config.yaml
n_layer: 19
d_model: 128
n_experts: 128
experts_per_token: 8
d_expert: 32
d_shared_expert: 0
activation: "swiglu"
moe_layers: [2, 3, 4, 5, 6, 7, 8, 9, 10, 11, 12, 13, 14, 15, 16, 17, 18]
router_score: "sigmoid"
normalize_top_k: true
routed_scale: 1.0
balance_loss: 0.00103
balance_bias: true
init_std_router: 0.0159
lr_router: 0.00143
n_head: 2
n_kv_head: 1
head_dim: 64
vocab_size: 8220
norm: "rmsnorm"
norm_place: "pre"
norm_eps: 1e-05
positions: "rope"
rope_base: 3400.0
rope_fraction: 1.0
qk_norm: true
attn_scale: 0.125
tie_embeddings: false
parallel_block: false
init: "normal"
init_std_qkv: 0.0442
init_std_o: 0.0
init_std_up: 0.0442
init_std_down: 0.0
optimizer: "muon_variant"
lr: 0.00858
lr_mult_up: 0.848
beta1: 0.95
lr_head: 0.00938
grad_clip: 0.5
warmup_steps: 50
schedule: "cos"
final_lr_fraction: 0.03
batch_tokens: 65536
seq_len: 1024
doc_mask: false
train_tokens: 240800000
steps: 3675
dataset: "wikipedia_en"
Below are experts of layer 5 (counted from 0) of a mixture-of-experts language model. Rows are named router (the router's row for the expert), gate (a neuron's input weights, with its number), up (a neuron's input weights, with its number), down (a neuron's output weights, with its number) and show model dimensions 0-127. Each number is 500 + 25 x the weight over its row's rms, rounded and kept within 0 to 999. Numbers have three digits each.
Before each expert's rows: "comes before" lists some tokens at least twice as common just after its tokens as in all text; "mostly gets" lists some tokens that are sent to it at least half of the time. This comes from a sample of Wikipedia text that the model never trained on. Tokens count by the router's weight.

# expert 37
comes before: " |", "5", "8", "4", "6", "7"
mostly gets: " 0", " 6", " 2", " 10", " 3", " 4"
router:507513455539545480522488515495526475502496497491463509477493514473534539515481449492530488504475518487467498510512515506479500554532506478514486521532454530515554467501499521538505500515511526495526510553555516462494514486491524508482555475486496542502490493484499500523499519470488487566517521495521472569493491524499498516500515493494492501520560526473501559501504509523508502478460
gate0:478467460481579485509473496515502520492510481518482481469529476470489477531483494481518500518496485473527496501526495483550498479505515487515514523430523489514484501484539486562517556477520500491493505484477527514545568533500513529477558499529495501484488485482483542501502497467447512532499516490497530543515515521518513503471461497435505475505476523491516491504498497487512497518497
up0:472508490448506507485584486467485487491464526484516492471543461488478506471536504480492499520533478529508483492515509457509519509496477464499534474488510515516546509496457490523494504483494497455506490463512510506489531455540518498467490498477530465458491467529510507540472515528504522505540482436494522503512495504527480496495464520476476539534539496473547506523478500467515530491515
down0:494498462508496494482493485460511462482496498473495507492543463515510502507495495475546501516504520523506502534546487449497483421533514485486520494493489504528523519524460484527529484496558494528499485489506463522495585472488505522517469455529478488494468556496487498527549524520494534508479458486498496497485499471485498538495487521481476476539522508468505507511472538510483512506452
gate1:498520503498532552508499496517526514481473494457470441528473494490470471501521502492502525527462512496503533489517509521487508508503458461482489515502481460459497512522529469541482526511510474508466494490484491499494485492462466524504512513457475479451495482470515515466472536466452511538522487480507424453516518506490462543474485497474498495532439468530481482503496506532521491507498
up1:498463506515506486524470523506520519485505484557520467481533503460474498465443527535519488484505504498498540529471538455497516517500515498548540519478527531511531481475515495510500489540564522451477496499538484528508522478505504515531520515502497495520514468515478485538528487515465508478504517500460515513492499502521486503513498503481535504515558508506520486503491430538523502523435
down1:497499523494481510509514496494513512543498514534534506547519540516472492424485544484531505508506519514533527535467508522494494489476439507515480487480541506460471486434516512521488483514512523536456464503495503457481495539507494491497538493531526500485538476505488506513498459502499486524485512490529496530543536489498511506495493474556539554503528546520535468484474503498516505501513
gate2:519508501522459492518464476533527503551532522513528503520471499538474537538555469539486473474512458478514494526493491458522493486506488483459517467480524498505467481505470512494553502485526511526508477536477502487569522476476491519498482461515492501515482531502488451510554508513510544488559488523502493495516515486491494481486508511521484508490490461486458523533460462517488491503532
up2:474496460483511492553504535467517468459533515514460528491522522473545463495486563488495528477526519493476481468534498525478543505500522461536531524529525492519544493480474495512511519531529505489487489457496491551520511510518497502469515459523500494508535542492503490516469506507513492490483551482510508494523494478464481485526518528485487480501514506484555441481470459511510492471479
down2:455502521426511542509528506523492487485536485497488498517501502479508459485547503511521434465512533521506502516527507503491498514473501494508525515513497535521476504489505516496472506493561506494460466495476496511494456442503489510479478485520495540501471514500479479496506490455493515510520527505532565500534514548519508540502476490481513472501480490490509434515503452477503518436501
gate3:481531520511512512513536499495509476484537490488514502468520492505465510520509498486501520551428481495496498446516510520510484472453510460509508489544541516550520501481538467469503497484491489507495521507507524519476451501487465513464578507475502496514503535515503544518501460532523524453494491515506515456518475497467523558493513460519459492514528512503500500526477520540488484504482
up3:526484473506525459505521522509492494523469491456460520491543467473476482489480506522474554452454537492514459492507520477535493513487517481496486519525539478460506497523496466503525514509479482495485541458509564485461501477477518505469537472533505524515475484483509498506463534488499539500513515489497543507502477500508498512454537504468513509515506553545445504494492538485473506485519
down3:536460449536499484470519541512503463472530483532501507480474470484501558511528495485534535514483494548483473510505556490476511521517502498504477539506481499507513497489481470488516508516513495514554496551478524514487522505507467524456541508497480514490494478470560510493479487526494474512540493559508480517458506509473508510465503523492492492498539531453468541488487517497537490458505
gate4:537479453562494498499504505483499520556473472498483521513504523509477483504516493515493468485484466484505558491454487478513561495508501496514466474539520491490482527447486488497441476463448484510557523510500521501478499508536520475482496534498501529457487551469514487531483479506538505516494523517503518515514510511492489486544521467521496502458494469511485479494476473483467525519460
up4:492517479526542503468469496484501505482517473520511503479479520472499514486496540494563502463474518529467503483485527530472493491482495459533512533457451527491503500502515447469506562503516463519496498452474491502497522503509525458524493511507490489502499513544489472466473511459458523490497468476500473488466445483495485542524454496503503545536528488487504507488511503504446480472531
down4:486498501461488495547499465491516481452508518454513474514463476485494453525497530488470486505482497450525482521510539510504486499511499526504509515499483479483474459480480462504518465511520478487494493447517472479501410483528485486489443521533520495523487458465507531468492488536481497572499497472468500467489473479495511494443485493505479516508522508497492539510515503493506521512536

# expert 86
comes before: " |", " The", ")", " 0", " He", ";"
mostly gets: " USA", " Japan", " China", " MF", "AR", " FC"
router:517496474479547497520508498507511523507498518473523521502509489472486511464521472502485483469494475521492526473475523473540513532484491451455522527492485453496542464483510498490506502515512474545458524501477523554479495517560500504484534482558509535470504510489540473507527564471457512473508528516483534538488476517510516493524538470504487524545502514496480507527497495452476481517492
gate0:502514514495500509461502527483558563490502519504515479477511468515482513515504474513516485483527468520475488491522519504527543492443461499477511467468513498523448456520459532515510509540528488535503503483501487510509498463482543533509531523528534472501489499468474490508492547458521512439495543520480501475516528529480486502469468512495500457452509511507470485500495503533481453516520
up0:516450542519493526510476477469486500524518579502538542502486525498474520529495513509529513486490513475443493494490463518509523484518517482513491498481540498546509488523537477492506490515515522474507486489475515489510494479532513506496510474519480524467504492477527495475521491460525494522489526474473581506493570490517463529463548472527517496482485480503474453525490532496469485523485
down0:495453475488488499492492535497500512499441492532471460484462514499531499475490540531502496491513533495522536531486515500511505524515483512474464519467467529495447451502475521478498502491527491477511523509530535517545488512530490464541487507557466464516497533519454505487529493498499509479506484501556479472494472515492499535460532511507540552469491522490494524498549504515505553509499
gate1:516474509483471518506537496501496552522530498522491504490509477519472479501552491473462509483438481469484476462471511507500505501466533509528496482452513502528506481472532495452508516514466504473475535528494484527505452500522535495480497515526477456521522484502524507506470477504450532490523532518483526539495523523502504526507504481503460520454536481518540500492533514458508457456458
up1:504474494527503465478501482454496517515484521490507473506522498510496503549532512492491551487457555502499503490492484485527472502495487495510512512540479461513499496456456507516507459516493491483494530483519469490546525476546492527479452513472519496467458489547533513520525473498521489559506504485510494535452537511517508504508514498510529536440520502461536480471521505477500457530543
down1:503484547494522459491477538500503492470546475508496462507525497495519519510492510502504512478483532459524525488486446517519458485477501512472491514502473513557522486484510552565482486471580501457497494559465497478481508513464488517517493508466509509513516494521515508486540479511548490476549484499526449467487509529471520489502497510451495513531503482486511476521536497487511502507511
gate2:549495417474501466514491467506540523458442469500499514461497520488487482489535479530517495494479476492506491548486503481543522502514500480454450526512485503488516474535494511489499495505473512509518546559470491472502508530482503510457491541513499523495509478467504502541560551519484510476482496485493541548504472504486499504499480494522498512511510528518538471504525478508493504485469
up2:493517508480506500528504501499510520562447501486494567507509504507496477466504456479493480500473533504472445511506526493457498510457452443540550495519516499504543508484482487484530467499491507491508541509496508501500500486509505506468521534502508534511479526543489469493497519482536560525477443510513491448490555478499465503534507489497467485483533513495486486521512467527503504478504
down2:494534509481535519487527490493480504519492475504537531502506491521535496474456469481547519556489466463484528495449474516504457487495507534522469496467477524497489505515476478479445492543472503509493463506485498491478476489510486510482503491485526477529526447514482493525468518542492521453502522517458487540536492476476489495510452508521546456538495505486527523501518475545529498499461
gate3:521492469460519463511554519497515486540571498500484534497467535445527465531511517497505465471506504520530529491502516478491478503520503521526512516476457496514542501542507464498470476495518477514471521490509503524518473494486528479474548454508508525487504504504507517498482489480453562479508519504444542515493462485522507503500475506527547522520448489490521492494498479463503470514494
up3:523518517512498498435464511485504508492511501504479529485523484481475449509444455508499487491490497493519502521519533488519489496500480522539503459462465486503503478470515518491544492493528479541473533485507513491485471463540534519499516486493530528503517457520560486555490525492431532494518504474477479522487462551483532496478495525468501471516513509493496466525487486470504508552530
down3:496518431488489513487506515484472445483469526506526501473457517499501487482543526487470451522504472489516511544485521520439538463565507505541548545471490513492470534496502448523510507511502506493524495483502497492479515478484498521529486499454500509492521465483546457505462480517489494507529486514553514477464509474489504498455477500522537485502487517498477504493495514518539487500518
gate4:502510548458544487470482510452522539491490477482536498513517534495487507475490484558516523495545513451499529504510453451519517508523457481501535485507496555468517482505520524532477477517507481531493486517495474506503498489543499512469510484552477517509498533493558458534465503486518529499549528494486538533485528551489501510515492521501481511508494494464497506522535511507513473483522
up4:528528483532526527458488496539526508561469500527495459491512481496476544535518499513486508535488468516509519499495494519499483503518503497489521476486517483492484505506525488495531497501519503538469515560465549492538506511516512484491499500506493510502489563544472502509480520543537495466513519500465552535516499477479530471497497507527513493503443426506482517532528536495460528515539
down4:500535525515464517515496520461479505486515539483497544472493494525494447513519514508502508499470499492536518499507512480484544493502509515548505484490520468465436535485509459521523499531462497462487519547526485447555514505481489503517487486487504514472450485489492498468498495502495506514514504463507532535484510471505473485466509523473509489450543516480484516458474510532467493494576

# expert 22
comes before: " |", "5", "8", "6", "4", "7"
mostly gets: " 14", "6", "9", " 10", " 13", " 9"
router:503493476545514431537488550475527511502504468486467522488543519483532522516497485526520487489490531466483493491525516489514503517531523476466526502511503524525562485503521516528504498520521517488522533535560514523511493502470513484466532463490506541513474536513513500539561526468490492520500520499527487533478506497483513544537476519495489520537548524469483526480509482496519475483465
gate0:497470536511496517480490483485478458498556531486534519501528536513530519462538529456465503503581479463492523468495471500552514504502521497539506497487504527528455510492528503483510486479502533508483519507493498499484479516527540524507523499488523525516479498520490483526542496504468480460466537500517538496493522488533458517507516453527504536480494459465564533506498518495494511501492
up0:489489532478455459524483474474521509478513505479513439473486459506510489472463489518471490514507494445525486496525510496548503502460481488490498489516507488510504487493494474508501467483488516490514453531521514540485456496486502483484476489464510518523545506500525543539516484506523542487460447529463512470513467535520489525525512463548463528545510483467551480493475480497530491508489
down0:520534498471526500512508517509489482512481516490531448511547521497465488477456505466527490519534532504515546523540469513491427479476477465523540489466478475491497489501468543466454475483525505539493529487488506491505460487448485503518504538536534504523521508480478515530531444496478491481484514521510498489533517492495506510501468503503559518499527485532526488531495499513527479522471
gate1:515513540479480500525469554501480502479507517526489528508537505496476507533437494490479441545479479515493524452525525490492461478509490507482510539503497500513520533482497498521487518444521534513486510503529484496556553498523477538469512495524449514494485485467492503509493489487496543539523485515504518478503550535475521491507519506553509481533484477457521459480475500509510490511539
up1:450490495484480500522531474472460494504500495507491492519505498477462492518531524488455486488518471488504516491471515528455490471535531529525523526479491480546519532563506507546506503492482500487498525498523506502474486499529546476501545533499516525495525493515492512494456493526574475497525509480474497503471503459491482461471452529504486537484536485504506547494558468538497490504461
down1:481439494550542483532511478482473507503515493488509503469461515464514522465466488511550483476440519504510519453486472513467548557578525513506494516540465530520527508467499513501485504531504497498533491501492501483468477536500512451481477521450507527521489520518515481507500483492514512506501491510493477544474505500515467530500516528513457499539499459489514506481503487514503505468498
gate2:481504453507484478501473510495506490525496560467487538458490513538498526528542495533509487465524443528530463495525509494541523492491472496490541497482526513476479492502496484498452488484499481534519536512529497497481496484552518506532521466498441466483483463501508484476508494480490486517566521475502541517471512478486486500514467469517498500513538497550482488477512508480529511506437
up2:513482535485478462501532538464487500486493492531538476499455466514479504522519522470471523497529517472497519491536505516507515439476489550504510486425453507524457472538493488501490528500499518493489493517511485448508485542544468485484498489457535497544531514484497498527487516478486498484459506474492524497516514503515478492507440507530476503483491512447512510496469510521499537478540
down2:509485484503508487508474504479560473452505495506502515527530525473493504437514493519455507495471489498449489529502516524483537519511490517511499492503482485532462519522492541490495536538486493514468483497527523504500518516465550481515454528530511495504543505480488507463557483485456528561436532518502484471501527491517494524530533510537526491503469513532505486481528492533524517529497
gate3:479509468483536468482478468490502500536451510508481523522553536479503474523447510529483499483467531478488469546482463543502509537491501498530483499451474496484490501505513494516505484542513500515489499491496501490548487505513535476546484477521481516459467493486503486507532513472488516480509516468473498550504489532465493535496486508461464533488528485563500518520490545459452489490530
up3:492525501459506551531469483490467517487474503516487482521483469524524506528502495520545493516489519495538492501544488491498480501499504495503514509527478495505525496507473441472486540475501512495543468532521517475527495476538485531506459512466528532516555481497499503467530499527468506501471492523504490488489480544506544503457501446464514498571459530499523523460483484507532447492495
down3:518541516491500462490508510498496555513464483481515530541509555497475539514513474519486514529478521491536486458505502484489497535517510478526503544474519477496522503507480511486462487494474490490525523496514517518496503561506515484508534499498519526519465494483530494515437492541524465458507446546511506494581516489509534500532519498460504496506478524525509538517474511506470463486467
gate4:474532519514512518532526516472470513452552490469542479508521535508512481512534571484493520516486459516487547490507521527510519537489514514495490475570490522492480468469486505517471549441486514503524512531517507491497484474488488480462483483476530516505479473481491481455508508530487505486481476529531456479499498476480483512495486500470479518547508483499519460498475480521526497532547
up4:513503558499505495521512501504527500502474449564501445512513482461516481464489507472494504544548454532549505538507495460454462487515515486490476486503494493540511489477511498485507491476535530498536510515525482505517499524490476534488517513463472508532510507542463507566514504487472467494517504484490501476490467502518505518523480502528505484544512477472546516487519543475475544481496
down4:516541543525454494501485535499495497536507517496512488507505516456491518486495473447564467466517526531499528523471477516485467500494538470515511524455463561521477506477480538531479525518453480476473531483449497488489472494486495523495507470539481476520503517503513538510496537510503513525502489477503503536497481462488459479514475536530506448548521470508495521513502485494512499476495

# expert 24
comes before: " |", ";", ":", ")", " JPL", " League"
mostly gets: " ·", " British", " English", " French", " York", " Japan"
router:470505454497531505553467495525530501492485517480505518546531526494467491492520466469471469489519504507510515491506501494505505507445509443497518519530514474473516484468503517507501512495508495511469506533504534572475500500553520514492518486517543544516498519493504517507495576453511490461498496517509561531498527493498506470558511509489490486517506505487446491509508499442492521523494
gate0:487513513497538511467511494492485509522506559516536484489509478429473490467491530527504499550502494558540480524479466512491510537500497514493423543542496502499502460472511515456525502528498498498471491497512511519509480474515481522518489476471544483514533495506499537481509494511517518525516469480536467489453480506472519475485526482525522537499491505551494500476525516506482526555529
up0:494464493496483517523496482507484469501462495565486507505508488478456515459511493486466478513473507559506517533516526535539497488512479527489476471467465490493501455501578474464523534517491483493496454480451508519519507484498475531492492513491555495498502476505490494480466513472509510499488510444527468497513491508473499459514517505479486547498482513518519538448539505517493469546492
down0:503515473461485474519491511507530481490486503490505491501458519518513479486487482479495435494430501527480489469487494500489494490528494515439525524511472512487486519518538473483498488529501543559463494507508527500540546485523496482548536515503501472509537536525534470484520482496528492517494536488477489519554510487448498481488463480496510434492508490524537513497537471517475493467488
gate1:477506477483494534493449518493551545551495499489482509528521546519499489482528521500494517490483526484523529512504492470476483491477458467515534505518508452532481474503485495519485473495487482524546546478465519530501485498476491489463508500524538491455484520476508542480517457498478485489539477501526515535534538523474519492545508509488493490441525556514467486507503458491454494514485
up1:504473491499455457495477535480524541505508529474516529511476475470465483494481493517487475491531493482517531501526524435504496493510490494465464497537556490534501501509502511467515466510511542551508519542490525511506513470447519479522517489484493518502474536478487495503525512503545528499514502449499537500498505535483535471517504490485528504471532479424451486499507472531493534480517
down1:485514481524502494514501517515480493518500506506499478493466497463513482544476491469471504519513470473499501503521479486533557498500494532520494450516511534491438477491531465447516506495457495462506506521476500487502531500471540440541453502492494516532504492531493487460480463483549489468497532474548470491471488512470492517495523520446455532466488459537510467522496497495498481494491
gate2:545507510509532499490490492487498530464499488471500504481533520531507520497544448494542551505494498500469483531556486483487522509534468496498506498503522469507511470458512497502531466462516495551536456496451538504481504486459524530489498554522446465526476520519536490517526508530502505476528524502488518524508500476490480505551508507451518456536484513515502503527465492492496472517525
up2:485472495469486501497458537492483526477526551493500513479522466484508496480526467520503517487465503530503500530475504480500507524507503470511501497475541536520494480503490507524468483489486511488452524493495551513510484548486541465519520485477532560500492522463474460497458507516521474477495507522456482480465488493496504481535502528482495565450479508516517492493541524452481544457543
down2:499513505491489494496495505537492454498485466509478519518494447502497510508457495509510499488546486485477516554533489512538460500516495501496536499493517538524491441476558508479494486544489514495463530546472516519535491500483504539487541475483462532496485519541500506488528498479480488490505545529521503491498512512534470509483458496506490497562537430470487538536501517476519532499484
gate3:441509479467523532490507504479524496500487432501502490522478526472481487527475523470504512484511452492503478487533493498518550521487534484490504470552519459469516493483469539484483515469533497507538502481436463496473525510502476480506472512502493522507469491513458511473526484458511505472453503521505522503545509492453502519480528446485548486503485486497501487494494510494457542493463
up3:513548491530525446477453513481515477484524486522506499518507522467477471504513504514470477514486468502524468547441523519529484500510525480475497525511461510484488496511496472519468492500527513506477516485542476466549518499533514510470457551542475538468455503501495487496468528549479548477461540491499502522468502470500498529496504496494496507504488492499445507525498473441482505486504
down3:486506529496473465505524493495493509474519506505513510508549497438502488524489475504502512492485507510457499521509486509477460479510498501480446507496478493549495579532486508506519514522512463549506472501486498528475466537503486497467552471544501571513475555454477486519487444461509483548501472531493518499513505487527485532523507538473517523514490510517510497500506521479476516495482
gate4:480505517482455494504470475504517507501544485487492485477523509513485488530527470485490509513545482515486461481490513517543495512507487521487482507543489535506462449531486564508459513493496497486507546505533536518469544458493544499484499495483540471468496526524507483474531517553506488497522495482447551512533555541483515519478481465471506508510463528492520531500497487538505484527493
up4:487467529477541498475489536516505508447512504506485494562523508489472464478489525537500483459477493541525481529512540469486540491531486490514532535485520494499512541451554490510525505485487526496534503531486553509458502493518550534500523489511481521491475491497503559497518474500542512514477483503458458504493507499504505476500524460489509490557506476482510499503505444496529515481518
down4:512471520474533489496488466465485503452501508470481502492486482487480473511538592455495520445474480463494461486466487534478498509491518508495503502479510537494503514514465479502533482488500518502460522473510515471519523484515475484469521479505556493498500455511518462507510529510512510489481530494515547510495477493534485532505478528512502473529460559479482488476512458514474443492510

# expert 33
comes before: "\n", " ", " 0", " 1", " 2", " 3"
mostly gets: " |", ";", ":", "s:", ");", " ==="
router:536518501439504521470491403509519506524475499466515476508538518514508501464545451498504551505516498511492492510491528498525525502519469509514523497515535473508563516520491510525481518530458542534480486468497478501489446500538509522518536462476475489528508488489480510539547505505510507490491527530469503478521493497499492505530454545485501490513479519467475502485482494489530504485513
gate0:430513477498504503523509486478498518513518527531499513472553483542469468495511494511497500547484485464531522522476538515486510542523526506512499526485511527509477517531536479493501535475479516532516470510525480482488517516499505492470497493510503438486476509505480540509502510478536451489535483506483500487504516545519534443517489522481505516466551445481556524460518468496499471484476
up0:545536489511426486480479500525457504480479497502511480526461568498469555519507521508500518483491491530510499518471470492499463481470490456471458530516476508545494464516468477490480482519470478499471527497479506467469461525471506497512487473486506491500496467497475512501478525456463517507520507493502512497493466441508494525511499487531509479504483547500472512503523517550541525503461
down0:516466522492512486485513528470526478474509477485509511476532490503480555499499460494577471473480516525470469495486496507489491546492500492498506493491493489539488454507499471499505467472469492503511489475464544477502527491500474500516492560435490480527456458509514484528476500488520508528488487478508560546447527491502519516484536499509468505536488508553512544547499507510489495495494
gate1:515527498515463473475508561483506500499531486482510508493531517493535509501490444459533497466495512514505500525492528524492522521485540495476515474522528516525524560510531482462524485525501552476484502522499515557492458480503516516557493559526483543523538483478528518539493505471509478527513499491518549475486480516530484515535498502514464494505521524508486481497471550497468507487531
up1:516426485476513504498497480500489485521517511505532516492532495433513497504482481551547494501535522503492535494496522498520522505496465495494523485511496509504501486513511463564477464519523491501484569477506495488547484528480541516525445532523500525496507499485484530462482523522491495504536504469486487505471487513501496468474520530521460475488525449489487474562497511494462547474503
down1:495511449477523531578468486501496507484507526477479475507527561478461496522493475522496459468515516539469543509515490473516514504508495531459520460466505485519499501510499469493537508460536438486536531492493489490465482513518491512461486513524537449514487507463500496483538468524482522498515524468476467516518489498476474512477529519467482528507486502522514523542472470508495481491498
gate2:498506481491491492506470508498507446488480458506530502523522542479484485483498458512519480467520510497521507508483495447494519531455456480487484477522505478545504522478505523476527530483547518517547530519485510473501508501561505471486466511489478516489454525528519511523523479501508529498524504491506507467482513539499523494524465556517512464522447504489451514536513546478450539506515
up2:523476513539467503524530485480419522515504491507527526475496506520485483483514519436538530510476500469496444475472474507473519495493501492501487498478457450497521451527531473520469487466476532505518464486520463490496440526507498526502527514527535516543491508515490488477480501474474491495498479515530485522532484484497477541490503494475489483533523495474512523495486524476569516484490
down2:503541550507508446433510500534502535528505506484513516481507507571501536542501490506481489526447512484470522482488510502548534482462458519487522503486493450486511428498456528542470492501544516460509502530541483507493522496515492482493541532493530498499506521477527486501533500486485521489520490525500474521490517469465498491493541482470482498520473491513505516514491515494498504491461
gate3:533524518511541529484475504502501469524484514460496475546517506496568489527479492527512481481498496484466504560499501537526535512500470485524493550498431536534489474470473508492480513507534517528516507533515522497472486460510511524513540464503503566482457479478509528504510510483497514533503500462479487500520479497529489495516498463519506488531497511503472524469505486521520467552460
up3:525516543544479517486531551497513509530511465506509484508494500527527511479538514485490538469520471497518503498465439522484496496496502545519466529498517490467500488506476507510508490535434489441569485500513468477489490505448537512520507501463445513532524516501495511468545471508506495464482511493537470519529492486546510524483472506477482526472487495512489504514493530522532527512499
down3:492482520515480464505497514506502525520551461551520499471495519508431499460522518491469526522519461479512499460491447506517496504480502573465486447495545513487492465496504520483480455511463491490534504468479486483487521533443508489487479517478493486509525525507523541483506500511506524505488453522491473540525484480487501520516486519501485503474466498537479461546503514493480525471496
gate4:512491504517580490491499476488508488458498484458526518493484508457486513476516522522509506507523468488520478457492480543548477534436485496521492466486533540484531472467491468505473515474476474485501512533516497500462466509512480468484511507504502540500497536489506477500494500477507485500523546531505540508501454496506494515506471502474527484514474502438537536521548493535490552484491
up4:483482504496483504492432496473504475472522438451482499532540512490502497488525511502504538468534478480492508507499476454516486514488529487488483508456522488483568478510482463508471486529447481504496514561502512467517494453502482498477497469491521543500534529521532502518499507466523482455510506526508506471487497485524523480525505493474517519527500511471457513510526490576489501523480
down4:529451491503532488458491503499513516502514517449501535532506492460483490526508497503451509487527490478497513463538481464500464471465502519525506475459534546521556497522497458505516500494492489500522513560520506512530441525522465499504508482529506474517532458519496488497472491473534477510524528487507512499526478500527525476511513491463493560522481494470490515522515450562490513498501

# expert 78
comes before: " a", " the", " an", " been", " to", " not"
mostly gets: " is", " was", " are", " were", " also", " be"
router:527498483531523513509558483497486455524507487469499505507465504492467509516543486519504561470481502510537491454477519493514489486462515531513490508532549459543524475502525481544485487563443484488474503512502509489474521525511514482494498482505525493528486476475507507500479508518512510471469469484482533531526475502482535557483518492487473548471481454499478492500524521458486542484504
gate0:484535479521514464479486478511505538525452457458483490528532555572504532472504488492511504526456471502515483473460504508502493493503539532495473459504476532476502508552536532516466487558481472496493490473504481500490493498550463473490515520480513515510490522474528518506508473447492517515511554474513506477505485468522479511523529496471483517489493520515541511496485494520468465501510
up0:457450495503526515490517522508494517503466514494480500478502508480527544505460474465519513498498490578491549488475475486508469504506531494496489545507503524448485502534521542480490439528484528539540490472498467562501523475485497496491520515499500465502503491494521532510521526494458547500457520535490481474490461511490508480461485482509496483506473497482519491455470504538525478509476
down0:491509505485513524468488519467506498545489533510500530512523528504563488497500464488504487493456521563503443489443487477511480524513501515507499535541494524538510521508513506515504510517500494501475511470484495484514512516479502478493502448500479466545434481469510535518476517502507517490494493480506551489535486499497488540527467531513483501478526491437564452516532516517523491497528
gate1:479534512513491521555506473518470498496490519528514517492565537508487504478542520462491518466506514518521522486534499457505479482463519501540510471474466495522495524529502514476474500542488506540501482526480499510455479515512482493452520456545489518488500473489530533480514493514478437534499535516475521482505489484506489508416513502426509528516472502516495501499497483513492486487483
up1:478535512506461482492485483514521537487523453491511477496456499476473528504495503478505519492472538476520507546465460458490510468485504508477502481479514493511505518451505533528468468480502515491484449513523476510511502525537526562447539535458523480481510507494543524508497513464465476476470482519525522489552498521500484493508473534507476512523493502524522508486458519523548543526483
down1:468500514512488489484525490528558488521483513492501486509513524494489520490494506491446558496524534504576508495518504486487510482494490490493502492439489463518523526446528544480457508495461494501495478468487505527471478510506509489471539527516497465438489476463555500493489475500448479487462466498526503495488489485489485493537477494502544509506522555486505482496482506470511539466527
gate2:504495512499514505518452534496486515469561479480505469490485509501481517493541463486525522481582544547462509509507563495487512458499501502500525468523483534540467491437514490504484467480494519507487541478512498483488472506519517498521509501537529507495511526483502553481451534488477518487522500475476503500464526463478481503471519503496484500542513465475497501492519526491541497473480
up2:514505516461516495524536466509536499504454528510492482481502512533496484531526576515519437493460529510511532492456543528495470471528501473496555517486510478486515523479501495455507485466467505485507450481524524497476530494457510467504480494492498484482490529474500488513472484481463472538452507514490531503507518490448509482499465496467507487502479523480496479467516498541495457523483
down2:508480523496468503492495512490507515504489510475467548520476475483518497501528508506492437536514522461525493491510450498517456523507525509536509503464533468491508527480484485488532497514491493507470460498486511506482504520489514502515488528496507542498502454440478470557479538493482502509459494464548530462535505488488508511553497515481446509524496484541512495477482528475536451443488
gate3:470491457510495523533478506488521515470528463534478523487500519543508473477493506508535502463500496486467496519473508483488500503559446499490468505543489490503440541520453510525499509484497445536513482525482475487507524476505483460517503516535514485520497513533503558502524497530501521478544499483514524493547503493471464538514489468488505487475518494524501517538552511457477464532493
up3:530503515506453516487532477492507499537477513518495528497531496511533522447514500522483529491469495499509505459514509494453501530507426498518467535536513476471468494492509517497506541520463453497517479554455478482456501537513469480511506507494519495512444487504481490506510470506541519494482518498515509557543493504469471504576508522494473484491489493525478518509501506515447512480493
down3:500467498540494505456542524467533512553506505525522510530491499463485523457437511538500543522506526463543466469512519453543495450473508542493533508471508530474504502470509487495504467507495503474496524499504488498480502532471488513537524500494496469465470494547474518475483475491528457474471469521523488480480514485496502521499471492500483536482489494457491481524489488481538531468481
gate4:530497498458494513495479485482497508533524517487521517483541489492500483507509517513562468508517504506461540542495568541497518485475516442546507494524502510518528494529511499527500552476505497482530521495522479487457528501491502511521487491549539503481532485493500502507482463483523497459512502461459511472503513480478518495467520463542489564505539468487546494495526542513501468482510
up4:496524541485495466494501531518525572506457481469498497469470543491513496487485515483493494529536509489525482493487509532507476470498480494503482508481507492509538496478500480496488494505493480470526489505482475496503510466492528527568445450523541484487478462557519475502447522528515515458494478541527507514497524538505515544533505535523475507493517527514509500475484536484493482550544
down4:494469478481534538487494504550512484551474497480491480474549492519498474535509507504487549462497499517519505473519504532466508501514503524519484523482500528482518480472488504486493503497533442495499536528538522526541514532527492496513519505496474493479499445486517509546464501510513480512499506534487522490473520533535515528432541534471513511512481532519514484542481464550466497503451